Weights of a small mixture-of-experts language model, trained from scratch on English Wikipedia.
Size: 9 layers, width 128, vocabulary 8192, 52.4M parameters.
Below are experts of layer 4 (counted from 0) of a mixture-of-experts language model. Rows are named up (a neuron's input weights, with its number) and show model dimensions 0-127. Each number is 50 + 10 x the weight over its row's rms, rounded and kept within 0 to 99.
Before each expert's rows: a language model's description of what the expert responds to. This comes from a sample of Wikipedia text that the model never trained on.

# expert 23
It responds to: Latinate word stems
up2:45 55 38 56 44 48 41 70 25 47 33 41 65 57 56 51 52 40 61 55 51 34 45 56 58 71 67 54 50 44 60 60 43 45 44 48 54 50 60 60 61 58 36 47 31 47 40 40 43 47 61 69 54 43 37 43 52 60 40 64 41 64 48 30 58 60 50 58 39 58 41 48 45 47 69 46 50 35 46 49 37 60 43 47 54 44 40 48 39 31 45 51 48 53 57 67 46 51 63 35 53 61 57 44 50 40 60 53 57 44 68 44 53 54 41 47 59 39 31 45 51 47 36 70 45 70 55 68
up3:42 61 26 44 49 53 42 40 52 49 57 41 47 63 69 50 56 61 59 60 58 51 48 39 35 49 52 70 41 59 43 47 56 42 39 61 47 57 69 39 59 58 65 50 55 43 49 48 49 53 61 61 63 38 41 56 56 51 58 55 46 44 47 50 56 46 59 62 42 32 35 51 62 45 44 47 41 56 38 43 50 30 54 52 46 67 51 51 43 38 35 49 70 32 65 60 59 42 39 44 34 62 51 45 46 64 54 22 51 44 58 40 37 46 47 43 68 54 41 56 31 33 50 45 67 64 57 58
up4:33 34 70 32 56 40 56 51 48 55 44 23 58 42 64 30 38 40 46 41 49 48 66 60 44 52 61 40 43 48 66 54 39 47 53 57 49 50 50 38 52 54 55 77 45 68 62 37 49 42 51 56 33 53 40 45 38 64 44 38 40 52 66 49 49 47 43 48 54 44 58 57 49 46 59 38 54 61 55 48 39 41 59 43 37 46 39 65 41 55 37 44 58 58 57 59 57 48 64 50 43 65 48 72 48 62 47 32 58 60 44 60 54 31 54 36 71 55 51 40 49 52 40 59 49 52 58 56
up5:63 59 41 64 54 45 47 47 39 38 36 45 46 60 68 71 50 62 64 51 49 46 55 50 60 44 54 45 59 66 45 40 43 55 48 42 55 37 56 33 41 37 60 50 64 59 62 57 63 48 50 59 42 46 52 32 46 40 61 70 59 54 38 63 56 44 72 33 50 58 50 50 42 63 47 42 59 37 46 50 50 47 49 51 47 62 55 38 54 52 30 56 42 57 63 49 43 40 65 41 51 44 35 32 43 44 69 47 54 49 52 27 35 54 50 33 39 36 71 62 49 36 44 56 61 42 47 63
up6:54 59 59 47 49 35 62 42 52 45 56 50 22 37 61 62 53 40 45 41 37 56 57 44 48 46 52 48 54 40 62 59 62 62 30 62 61 37 59 48 51 53 42 40 41 59 52 48 60 58 40 47 47 45 52 67 45 55 51 50 52 53 51 51 45 56 43 46 44 53 46 45 49 77 39 44 52 42 59 65 54 46 52 33 48 58 31 39 44 37 42 55 53 36 65 62 29 43 54 42 48 65 63 58 46 40 66 52 57 42 45 26 49 42 74 35 45 42 64 74 55 48 55 56 59 72 50 43
up7:57 57 64 35 45 70 47 47 57 47 48 52 34 63 58 56 56 66 67 66 34 38 63 42 50 43 48 63 46 59 47 52 40 36 45 34 49 39 59 43 41 35 46 44 38 59 52 54 60 76 57 57 51 49 47 29 39 53 43 40 45 61 59 54 61 53 31 63 28 49 40 62 43 58 51 66 47 50 51 52 43 59 68 44 48 49 42 63 49 33 56 57 61 60 46 49 41 33 68 48 51 43 37 53 47 42 42 48 59 54 80 55 62 55 52 49 42 49 33 37 39 42 45 48 44 52 49 50
up8:40 45 51 48 56 35 43 56 50 45 40 42 51 48 59 36 49 77 60 69 59 38 41 48 44 62 58 41 44 46 48 70 44 30 37 55 57 46 44 35 56 62 47 48 52 48 41 78 48 52 66 47 50 50 59 71 46 52 49 58 55 61 57 38 58 43 39 51 37 58 67 39 58 59 49 38 66 45 40 42 65 43 52 61 50 47 70 54 66 46 53 44 44 37 43 36 49 46 55 42 61 56 39 57 46 42 49 45 51 60 55 27 41 49 44 47 55 30 53 64 51 60 49 58 80 52 60 54
up9:21 61 65 61 59 37 43 61 43 40 62 43 52 28 41 70 64 54 49 70 54 34 40 67 52 48 49 68 60 51 29 60 50 49 54 49 52 42 57 45 51 46 47 58 52 56 39 59 52 45 49 49 53 69 47 64 50 29 66 63 64 53 31 35 49 47 27 52 48 57 44 49 45 36 52 47 49 44 46 48 38 49 40 50 47 41 55 40 54 42 51 62 35 58 48 67 41 63 38 58 55 49 33 51 58 45 40 59 63 58 47 40 49 65 68 50 60 57 42 52 42 41 44 45 53 57 37 54
up10:66 66 50 31 47 67 43 48 45 48 55 52 33 59 72 43 65 33 61 40 45 49 50 43 63 61 50 51 55 35 56 34 50 53 37 45 27 34 38 58 56 55 48 44 45 63 45 42 38 43 47 65 58 52 53 53 36 44 39 50 50 48 51 37 68 46 48 65 66 66 38 55 56 43 44 58 50 62 27 65 51 65 36 34 54 41 60 52 54 59 50 62 41 63 74 57 56 45 41 50 59 55 42 42 30 49 50 53 49 50 38 47 59 59 51 54 52 43 40 65 52 44 54 48 67 51 52 42
up11:40 47 60 48 46 73 39 57 51 53 58 43 35 72 67 48 37 24 55 41 48 51 54 62 48 37 56 43 41 58 44 48 73 52 30 56 46 48 53 74 38 47 47 48 69 65 58 40 42 54 35 41 55 48 33 62 44 42 43 62 41 45 49 60 55 43 54 45 63 37 53 69 35 65 50 43 57 37 49 59 70 62 48 43 43 50 36 46 42 42 49 49 52 61 37 56 53 65 58 42 47 55 52 63 52 51 38 49 49 40 44 38 48 53 55 49 48 30 43 56 48 58 53 67 70 38 54 49
up12:34 37 48 44 54 62 60 27 54 70 53 41 42 38 41 50 59 57 40 49 52 39 55 24 60 51 62 53 43 58 44 46 61 44 44 49 49 38 54 56 59 41 49 45 50 58 56 56 56 45 60 36 59 47 44 63 59 53 43 70 55 61 36 50 42 36 46 55 41 36 31 44 64 60 58 64 68 54 49 62 52 28 61 51 50 51 51 62 46 50 63 41 57 42 70 32 60 60 72 56 50 44 52 49 33 43 41 52 35 52 55 53 43 67 51 44 58 37 67 30 50 58 56 60 50 36 53 43
up13:57 70 43 48 55 50 54 38 42 50 52 36 53 34 62 55 49 61 59 59 49 39 49 64 77 49 41 55 60 50 64 58 36 54 45 71 45 59 56 56 55 35 43 43 56 39 54 63 49 52 57 66 41 56 62 47 47 43 49 59 57 56 52 49 34 50 30 41 41 48 35 47 49 25 57 58 45 59 50 63 34 72 40 48 53 48 43 53 57 55 50 41 45 37 58 59 42 45 30 67 42 38 49 40 43 42 61 70 40 32 52 60 43 51 33 56 39 44 48 65 58 47 63 66 40 52 50 62
up14:52 66 58 29 53 69 57 44 58 69 35 46 39 57 49 48 43 59 59 50 58 49 63 44 52 24 53 39 56 46 36 45 63 49 57 44 65 40 43 50 42 49 50 55 41 58 61 63 42 29 53 52 49 43 45 45 48 55 39 56 63 47 54 50 46 51 61 52 58 58 63 47 46 43 60 49 27 52 53 37 56 56 53 55 43 37 61 41 58 36 47 53 56 42 52 60 42 59 93 41 56 49 38 47 36 27 48 62 46 53 47 60 43 61 50 34 45 56 51 55 63 51 60 50 71 49 56 65
up15:39 53 51 52 68 56 46 47 38 53 58 38 47 60 58 53 65 45 48 54 35 70 38 55 48 37 49 34 41 39 56 43 56 44 33 60 69 48 64 42 52 61 49 66 61 57 57 59 37 58 65 43 49 47 38 48 32 42 37 56 66 60 28 42 59 50 56 59 59 49 44 53 65 41 39 67 55 52 40 56 59 49 58 52 52 48 28 56 45 61 51 50 38 50 68 54 37 61 44 51 30 55 59 38 43 52 70 60 54 51 35 52 33 50 45 45 38 49 67 44 54 51 37 59 38 63 36 58
up16:46 64 42 51 63 53 43 53 50 58 41 47 44 50 50 59 44 57 47 49 58 66 57 50 58 59 40 50 39 51 44 48 51 61 47 43 60 39 51 42 48 57 35 67 39 59 50 63 78 63 52 67 42 62 36 64 51 42 42 42 58 57 42 43 43 35 57 42 64 66 40 50 44 36 60 44 41 35 38 46 47 26 47 46 41 38 50 36 58 39 51 50 51 64 58 39 46 68 61 45 46 32 59 23 50 52 68 43 58 48 73 42 37 43 31 49 45 47 52 65 48 50 64 52 55 69 56 50
up17:56 53 54 58 47 57 41 52 49 46 40 39 49 46 68 45 54 45 64 65 38 45 54 29 36 49 75 32 37 56 39 67 40 45 51 32 56 72 53 47 40 57 43 53 49 41 55 56 44 55 59 45 54 57 40 56 62 45 66 56 52 69 48 48 39 35 49 53 57 57 41 45 36 37 64 63 32 52 47 67 49 34 39 51 48 44 56 34 68 35 40 54 49 66 57 55 44 47 38 46 61 52 26 47 58 53 68 56 56 60 45 38 69 46 51 48 47 48 73 58 53 40 45 45 56 48 60 48
up18:34 60 43 46 63 57 35 39 40 49 56 48 51 57 64 51 51 62 51 30 63 49 58 27 45 47 65 42 60 48 56 77 42 57 43 68 46 32 31 46 45 55 56 63 43 59 36 54 49 55 43 30 35 64 60 59 42 58 57 46 51 55 46 72 57 55 48 46 53 48 60 44 58 54 47 77 38 48 64 50 48 59 52 53 36 61 40 49 40 40 53 62 52 46 60 58 34 28 35 53 47 36 65 39 44 44 52 53 45 60 46 53 43 42 58 47 52 54 66 55 42 61 38 60 45 47 57 41

# expert 4
It responds to: Mid-word suffix pieces
up4:39 40 46 61 37 49 62 41 49 40 48 50 43 29 53 39 51 56 62 72 57 47 45 38 46 58 46 35 52 48 48 49 50 52 52 46 49 26 43 52 47 61 53 41 62 67 44 60 65 53 43 56 53 39 32 48 55 54 53 65 53 44 65 54 40 31 67 43 37 34 52 61 48 60 42 57 41 45 52 73 54 56 46 66 61 42 39 48 42 42 37 32 50 68 47 38 40 56 50 46 39 59 46 57 52 39 41 49 72 43 66 54 41 49 48 61 58 60 75 52 55 68 52 50 45 64 53 30
up5:53 46 51 37 50 52 34 53 34 48 43 51 76 43 66 46 56 59 53 46 52 43 51 59 45 43 53 54 60 36 68 64 40 38 40 68 44 35 40 38 53 46 37 50 37 47 59 33 38 56 70 40 40 44 41 59 62 52 39 54 45 47 46 44 52 30 39 52 46 32 54 48 43 61 60 69 26 36 55 58 69 59 61 51 48 56 49 48 45 53 66 41 56 49 48 48 44 69 55 31 44 53 47 47 59 53 49 54 55 43 44 48 55 54 69 49 62 58 74 47 41 58 40 59 38 58 65 37
up6:34 45 43 58 37 56 51 61 50 49 42 35 52 41 67 63 49 61 65 53 59 38 53 59 53 48 59 51 48 44 44 42 52 43 67 62 58 43 41 43 52 80 61 43 51 64 62 46 42 61 37 41 66 43 36 46 53 60 30 41 38 67 43 45 32 64 45 47 59 56 41 55 46 39 55 71 57 48 55 43 34 46 49 54 57 39 41 63 38 63 42 39 42 60 66 40 59 47 32 64 54 48 64 39 49 47 42 41 47 26 55 55 63 52 65 57 62 56 43 56 63 46 58 56 41 46 44 49
up7:44 44 50 57 35 53 53 47 56 50 58 47 48 33 46 54 49 38 34 38 37 31 44 63 35 53 55 29 50 26 56 54 30 37 64 62 42 39 35 45 56 51 51 51 52 56 39 70 60 52 70 48 39 45 40 51 59 32 61 54 53 72 47 34 44 47 59 48 49 45 59 52 47 63 42 65 59 44 63 58 53 45 48 60 59 46 63 51 48 52 50 70 50 53 51 33 35 42 32 50 63 49 33 51 54 62 50 62 55 56 51 34 58 44 54 56 54 55 50 68 65 45 37 52 46 73 44 51
up8:32 40 42 48 54 42 31 28 33 45 51 55 53 46 61 37 48 55 51 55 39 35 47 50 49 40 54 40 63 69 61 48 51 40 59 60 54 57 59 50 55 47 72 56 40 57 53 37 53 45 42 56 54 57 42 30 45 58 54 51 51 44 50 60 49 30 50 53 46 35 48 55 62 64 57 41 47 41 49 46 54 76 60 58 43 56 64 44 43 43 59 38 43 52 46 60 58 54 48 65 56 75 50 48 51 40 50 35 53 36 72 38 44 32 42 50 63 59 48 54 44 60 57 40 40 64 63 75
up9:27 47 65 59 52 40 43 48 42 41 44 46 47 39 68 54 42 62 57 60 31 42 61 41 45 42 60 58 58 28 46 73 50 50 49 45 27 48 55 65 49 28 37 45 71 31 52 67 53 62 50 53 56 42 61 38 61 47 48 57 38 40 57 62 55 48 69 55 53 51 55 63 58 49 52 54 36 60 57 50 68 45 48 58 28 50 43 50 51 51 54 50 42 58 51 32 63 57 40 51 52 38 52 58 44 37 45 50 48 48 38 52 53 45 61 51 45 64 73 53 49 69 45 51 44 45 54 32
up10:41 52 39 47 32 51 53 63 46 42 46 40 57 54 53 58 39 55 65 45 63 54 58 56 48 50 62 48 43 35 35 60 45 46 35 62 50 35 36 53 51 57 38 60 50 48 43 63 44 44 66 69 50 56 36 56 49 52 44 44 64 75 53 52 36 56 61 45 52 49 45 44 45 54 20 61 51 55 66 49 35 39 46 32 42 54 23 38 55 51 57 38 61 57 67 47 43 38 40 49 45 36 64 47 51 48 51 43 46 53 51 50 51 41 38 40 58 70 44 54 62 62 66 53 55 77 46 52
up11:60 53 57 50 70 71 57 43 55 36 48 44 62 62 47 40 49 54 49 44 43 59 53 41 56 51 45 60 52 47 43 56 43 63 47 43 35 41 56 50 63 48 58 51 46 45 62 41 38 49 46 41 51 57 37 31 41 57 28 34 48 51 39 54 49 59 41 33 43 53 30 43 53 71 53 61 48 46 21 49 48 50 70 59 47 48 52 45 74 51 53 48 75 55 44 53 58 48 56 47 37 55 48 34 44 44 52 40 67 52 75 48 54 53 67 41 50 54 48 28 44 59 42 60 47 54 43 68
up12:50 51 36 62 45 52 34 30 50 33 52 33 40 47 52 57 62 22 48 48 39 47 49 68 68 73 48 65 66 41 42 66 50 48 58 44 34 33 49 59 43 37 26 53 42 49 52 48 48 46 44 65 44 50 53 44 54 62 52 56 46 39 52 47 44 60 38 48 29 69 29 50 59 60 52 53 48 56 33 43 44 43 58 62 53 56 67 54 48 49 41 79 55 45 48 51 55 47 48 58 54 60 56 62 63 44 40 47 59 40 51 50 45 46 55 47 60 64 53 60 57 43 50 53 51 65 49 61
up13:39 55 68 58 41 46 49 58 51 61 47 30 60 51 72 48 65 48 32 51 32 41 54 69 56 63 41 42 42 46 44 61 60 50 36 56 38 49 42 54 49 39 47 50 44 37 47 60 43 20 48 52 37 52 55 39 43 48 34 40 52 49 42 25 40 45 39 43 53 56 60 60 49 58 34 38 63 64 41 42 53 47 56 45 64 48 45 48 62 28 36 48 48 53 43 43 60 55 52 33 46 62 56 45 55 62 74 51 54 44 52 56 57 45 65 49 64 54 51 67 65 52 66 56 52 37 55 43
up14:35 47 57 57 59 52 43 65 54 49 67 52 61 51 41 48 36 46 47 54 43 44 46 57 55 54 48 39 35 52 26 49 60 50 52 64 42 45 41 43 48 54 56 53 43 33 61 51 57 53 58 46 48 39 58 55 63 40 63 63 44 36 41 48 37 62 65 36 31 36 36 60 45 64 42 57 44 53 38 47 51 44 41 59 52 46 49 48 62 57 48 62 42 53 66 46 38 40 52 59 53 63 49 45 47 54 36 32 68 52 45 40 44 34 36 66 59 51 58 71 35 49 72 77 38 60 33 50
up15:71 52 36 65 43 55 57 44 38 68 46 50 44 57 56 61 53 58 81 71 38 27 44 34 40 52 44 44 45 54 31 46 38 45 36 34 45 50 56 40 63 44 67 46 49 39 59 49 47 47 53 48 57 41 43 48 62 49 40 55 44 45 54 42 56 42 61 61 50 41 45 41 78 58 39 42 41 49 47 60 43 55 41 55 36 50 49 54 59 67 50 39 43 36 36 57 41 39 58 60 50 49 58 33 49 52 57 57 62 59 45 34 37 53 59 49 55 50 53 53 54 62 61 68 44 70 57 42
up16:10 72 43 62 57 45 54 60 67 40 56 42 46 43 63 39 46 54 56 38 61 44 59 69 49 56 50 51 42 44 46 39 50 57 37 52 42 55 61 52 42 49 55 66 38 23 32 36 35 53 53 37 56 45 44 37 49 56 47 36 36 45 50 49 44 53 53 44 34 53 67 59 56 44 48 62 58 62 41 32 53 57 62 41 62 49 53 58 47 39 48 59 57 43 61 61 52 57 53 51 45 44 62 50 41 53 44 52 38 50 31 46 52 46 56 56 55 52 51 35 42 45 65 54 67 59 64 67
up17:34 51 52 42 57 41 60 53 46 48 63 54 50 45 24 64 47 66 65 56 38 57 54 48 44 52 52 56 57 51 48 60 36 65 51 56 50 36 57 32 63 41 42 38 47 45 37 61 39 42 57 40 41 51 36 67 72 47 46 51 62 52 36 50 39 35 50 60 63 66 34 52 41 46 49 44 46 48 33 54 46 44 38 59 44 42 45 56 59 52 53 55 56 62 60 51 70 51 37 36 50 53 40 29 48 69 58 59 53 52 39 39 50 60 39 39 53 45 37 63 40 64 55 60 50 37 66 72
up18:56 35 32 41 56 43 62 40 33 56 53 37 59 67 46 57 37 66 39 47 52 52 49 50 65 63 63 33 67 60 50 39 40 41 59 57 59 35 62 41 54 59 45 51 42 49 46 52 47 62 41 56 43 31 50 53 58 57 57 60 37 33 39 55 37 31 49 53 61 49 54 52 53 61 59 49 52 57 42 59 81 36 54 54 57 59 38 64 54 54 33 49 38 50 62 45 64 47 66 58 50 52 34 54 52 62 31 44 63 38 62 41 50 50 41 42 62 39 50 39 45 29 59 53 48 47 62 53
up19:49 41 57 33 48 68 61 48 55 48 52 51 58 44 44 58 50 57 49 42 62 48 51 41 41 68 36 58 53 50 32 51 48 52 65 66 56 29 64 47 57 62 46 45 63 43 46 39 56 75 56 49 47 29 67 73 48 38 38 48 41 34 34 63 53 46 45 36 56 60 36 43 52 46 53 59 32 32 45 54 57 53 35 30 41 57 55 69 54 59 39 37 42 54 41 53 53 44 43 61 50 55 53 47 41 29 46 59 62 49 64 49 67 43 60 67 44 47 50 49 43 57 61 49 45 59 62 49
up20:71 39 48 34 67 64 41 39 36 46 41 33 71 60 59 46 50 46 50 42 33 55 50 38 33 47 62 55 57 43 46 63 45 47 41 64 41 31 55 42 51 56 57 45 70 34 56 39 58 62 60 47 53 41 46 57 60 74 67 55 62 53 58 36 45 48 42 53 65 44 40 56 44 55 65 42 45 56 47 46 57 31 66 41 51 37 54 57 48 59 62 48 58 61 59 33 53 43 48 66 47 44 60 56 48 52 51 42 54 39 58 51 50 38 61 46 46 44 60 34 55 48 63 54 36 42 62 33

# expert 56
It responds to: Mid-word consonant pieces
up2:48 56 47 29 56 52 47 29 43 65 38 49 55 49 47 54 40 58 60 38 59 64 53 72 37 50 65 65 44 48 52 43 59 41 71 47 52 44 68 37 70 59 50 49 45 46 56 47 61 60 43 56 47 41 37 55 51 52 40 38 38 47 57 59 34 41 56 48 36 45 54 48 62 21 57 46 62 44 58 52 60 54 45 58 50 32 60 43 63 47 48 51 43 58 58 54 32 37 51 58 44 73 66 32 53 45 53 56 68 45 48 40 56 63 43 48 50 44 44 52 32 51 43 39 60 55 71 48
up3:38 38 58 33 36 55 40 51 45 37 60 61 48 62 58 63 41 47 41 21 53 67 41 64 51 53 62 60 46 55 44 54 52 48 65 42 47 49 55 58 55 42 57 47 49 51 44 41 68 41 42 44 47 61 65 52 30 58 50 46 68 62 48 56 60 56 50 59 48 38 51 62 35 42 36 58 42 45 49 36 38 51 52 58 59 67 62 50 49 51 43 51 41 53 45 42 67 43 40 46 46 65 31 54 43 72 41 52 69 48 69 31 54 54 49 33 64 48 33 62 55 34 36 52 52 53 57 54
up4:49 58 39 53 50 53 51 50 58 60 47 43 44 50 57 44 44 49 74 41 69 55 55 43 48 34 44 27 37 54 46 58 49 57 31 47 52 39 49 66 49 42 46 56 29 62 53 57 43 50 34 43 53 62 44 57 61 45 63 49 51 58 57 49 53 43 50 73 39 42 50 63 62 41 67 45 69 34 44 27 57 41 30 46 50 49 49 48 47 44 37 44 50 56 48 41 42 56 50 42 44 68 69 52 52 67 52 44 50 61 40 61 45 55 61 46 53 63 45 48 31 31 34 42 48 59 75 62
up5:76 50 56 62 51 58 64 49 47 45 49 57 62 40 59 32 45 47 49 42 54 69 45 43 41 58 57 55 52 49 36 64 42 43 66 35 44 35 62 48 48 59 34 61 48 45 58 54 49 34 51 60 42 64 60 48 65 45 60 61 57 46 35 46 61 52 42 51 54 44 66 35 44 57 50 53 28 57 29 55 34 51 44 38 51 60 67 73 38 52 31 51 38 54 53 41 60 59 60 49 49 49 49 64 40 52 48 43 77 41 47 53 56 35 50 40 36 40 33 52 49 41 48 58 44 50 61 46
up6:48 39 42 58 45 55 42 53 37 39 45 40 52 58 41 57 30 48 51 46 54 54 45 43 51 49 36 63 41 58 46 27 39 67 40 38 57 61 62 43 53 41 60 37 53 31 35 45 42 52 49 72 56 46 59 47 54 52 51 53 34 54 57 66 48 41 40 79 47 30 46 46 49 39 53 56 54 46 47 68 56 67 35 39 41 48 44 56 59 39 53 42 64 69 64 50 56 56 58 47 39 45 59 70 61 50 47 64 64 43 45 60 39 52 62 43 54 60 53 49 65 46 41 37 57 57 71 62
up7:46 59 27 55 49 41 43 50 35 54 41 49 59 53 69 54 48 59 45 57 51 36 50 59 40 45 42 39 40 42 46 33 62 49 40 51 28 38 58 56 56 37 64 32 42 37 61 49 48 41 60 59 47 54 55 46 49 46 49 53 61 28 43 64 30 64 47 38 37 52 44 45 66 53 67 40 37 39 55 51 50 50 47 66 49 50 50 48 67 63 66 45 49 57 37 47 63 66 44 60 53 34 59 53 39 58 55 39 58 63 60 43 67 34 56 62 57 54 53 67 60 45 54 62 57 29 42 52
up8:33 45 50 46 51 50 54 51 76 46 41 47 66 65 60 38 53 65 48 47 38 60 49 29 71 45 68 50 65 56 54 43 53 47 47 42 61 53 56 57 37 48 61 47 36 50 57 50 43 60 48 67 53 30 42 39 60 56 59 43 56 55 26 64 50 40 57 52 41 50 53 47 37 51 54 72 52 43 52 51 62 57 41 34 41 44 39 42 66 50 43 63 51 42 69 51 33 52 67 61 39 55 31 55 58 61 47 44 48 59 55 52 36 57 63 31 49 53 42 48 35 57 49 35 58 58 51 50
up9:64 46 45 50 44 45 49 31 50 49 51 57 36 50 53 43 46 43 61 45 54 54 44 33 55 37 58 37 56 38 42 31 60 54 45 19 44 42 42 59 60 49 49 46 49 54 62 59 44 44 73 57 51 73 59 55 59 67 53 52 43 42 52 43 44 48 59 54 49 53 69 59 48 54 62 41 50 54 52 43 47 41 48 47 61 46 59 60 70 66 57 42 64 44 53 29 34 41 52 53 77 56 56 52 44 33 50 47 52 44 56 54 35 43 57 26 67 35 55 47 72 50 50 38 54 44 41 59
up10:64 45 59 63 45 63 51 41 42 60 55 54 42 54 55 63 59 50 57 66 51 51 32 49 56 56 59 57 24 43 38 41 54 64 32 48 46 42 63 56 41 47 55 33 59 42 55 67 34 42 43 58 43 42 61 37 44 54 46 53 33 64 43 63 34 46 49 37 35 44 45 61 60 41 56 31 46 47 52 58 50 40 61 64 39 52 40 41 52 58 37 50 35 61 59 51 40 49 60 66 66 60 50 56 40 44 54 44 54 62 54 59 48 33 55 53 53 57 67 36 56 74 58 60 43 42 45 30
up11:57 47 41 48 45 67 37 33 67 56 40 35 50 53 50 49 50 54 54 48 55 67 54 42 64 49 36 48 62 67 48 57 44 64 59 55 43 50 43 52 32 40 46 46 51 55 56 37 50 69 36 36 58 55 44 52 59 55 51 48 43 75 48 31 47 56 50 62 41 66 67 40 64 37 36 67 48 48 41 57 41 53 51 51 45 34 47 55 35 38 58 43 42 59 35 43 58 46 46 58 57 59 54 53 51 53 38 27 44 54 45 41 42 42 57 62 42 63 42 43 34 82 46 59 59 62 57 61
up12:47 60 36 57 38 38 55 43 35 52 36 40 56 42 30 43 55 40 57 56 46 51 59 41 49 58 48 49 59 50 53 59 50 53 45 64 50 48 53 50 48 48 69 57 42 68 58 69 58 61 33 77 50 59 27 56 47 52 59 44 71 74 60 38 48 54 46 62 51 49 49 58 49 59 60 40 54 47 39 26 38 37 54 38 52 61 58 49 68 53 49 55 48 53 48 38 47 43 62 42 39 38 61 30 44 49 62 45 60 59 60 61 66 50 34 38 47 50 38 58 47 46 46 31 46 54 37 55
up13:32 50 50 35 38 41 61 46 41 47 53 40 53 42 51 54 50 46 48 56 47 74 49 61 50 47 55 49 49 35 59 57 48 61 46 45 68 48 55 51 57 53 51 55 70 58 67 39 53 47 61 49 67 30 44 75 55 32 46 55 75 65 42 43 66 38 57 42 61 34 46 38 41 41 54 39 51 27 51 55 52 53 36 34 35 51 58 54 49 51 43 44 54 67 45 40 55 58 62 47 36 62 57 35 64 39 42 52 50 53 43 40 50 68 47 37 48 34 46 63 47 42 64 37 46 52 61 58
up14:40 46 50 55 48 70 43 60 38 44 61 46 53 29 47 53 32 58 54 46 37 43 47 53 46 46 50 56 62 52 51 46 38 66 51 49 60 43 63 45 58 55 36 56 42 57 46 43 68 54 52 69 68 38 36 59 55 36 68 48 63 54 49 33 39 46 60 59 69 37 47 44 48 51 46 59 41 41 51 54 70 41 43 47 42 48 45 35 41 55 51 40 50 60 48 53 34 55 38 51 38 58 46 44 43 57 46 54 71 43 65 41 48 56 71 60 37 47 72 46 58 49 42 34 27 56 71 41
up15:56 49 64 39 70 47 51 36 36 68 40 48 41 53 55 39 27 46 45 39 23 53 67 54 60 25 64 48 42 44 41 59 46 39 52 53 24 44 47 40 65 43 61 39 49 56 81 42 54 54 52 57 61 57 51 60 51 53 39 52 57 59 37 53 35 53 60 47 44 38 46 52 56 60 53 50 48 52 47 54 48 56 60 53 55 63 40 66 49 46 41 52 56 48 59 55 34 35 45 49 42 50 58 51 42 49 73 57 52 54 58 56 56 47 40 37 47 29 67 49 61 43 40 58 43 58 55 38
up16:38 70 60 53 57 48 55 48 60 46 40 29 43 47 56 67 43 49 48 47 34 54 57 39 33 38 54 45 63 44 61 52 73 46 43 61 30 52 47 50 48 68 66 64 47 71 34 34 54 58 73 57 45 56 55 52 47 49 58 66 51 54 42 57 55 46 52 57 42 54 56 50 42 60 55 48 38 57 40 39 33 54 40 55 50 52 75 44 43 32 52 42 67 45 46 24 33 42 36 58 44 56 62 41 57 47 39 51 55 60 41 31 46 49 56 54 49 48 42 62 54 54 41 51 61 47 41 55
up17:42 34 53 47 66 48 57 46 61 64 65 43 56 49 65 36 59 63 48 54 51 57 55 67 37 37 64 62 36 53 34 57 51 46 51 40 41 50 68 55 46 55 36 48 42 52 36 38 51 40 66 38 32 46 28 35 49 59 53 35 47 54 46 68 37 62 36 60 40 39 48 55 56 82 52 46 49 30 40 49 53 55 59 55 46 61 47 43 49 32 53 52 59 48 49 60 54 42 45 67 48 54 54 49 42 52 46 38 60 48 53 56 59 60 33 56 54 26 43 64 45 54 49 60 52 57 37 53
up18:46 42 39 42 59 44 53 52 39 60 39 52 64 57 48 53 31 63 66 50 72 51 51 64 55 46 59 55 38 56 42 31 35 35 55 51 43 29 57 40 46 53 43 36 47 50 47 48 54 59 63 52 59 48 48 46 58 61 52 55 49 28 38 36 47 50 41 62 33 51 53 40 53 40 45 65 38 31 72 32 34 47 46 39 44 33 62 59 53 46 65 45 40 57 77 65 59 53 48 49 44 57 60 53 53 37 68 61 51 56 56 45 49 69 64 49 56 40 54 48 43 51 51 65 48 60 50 55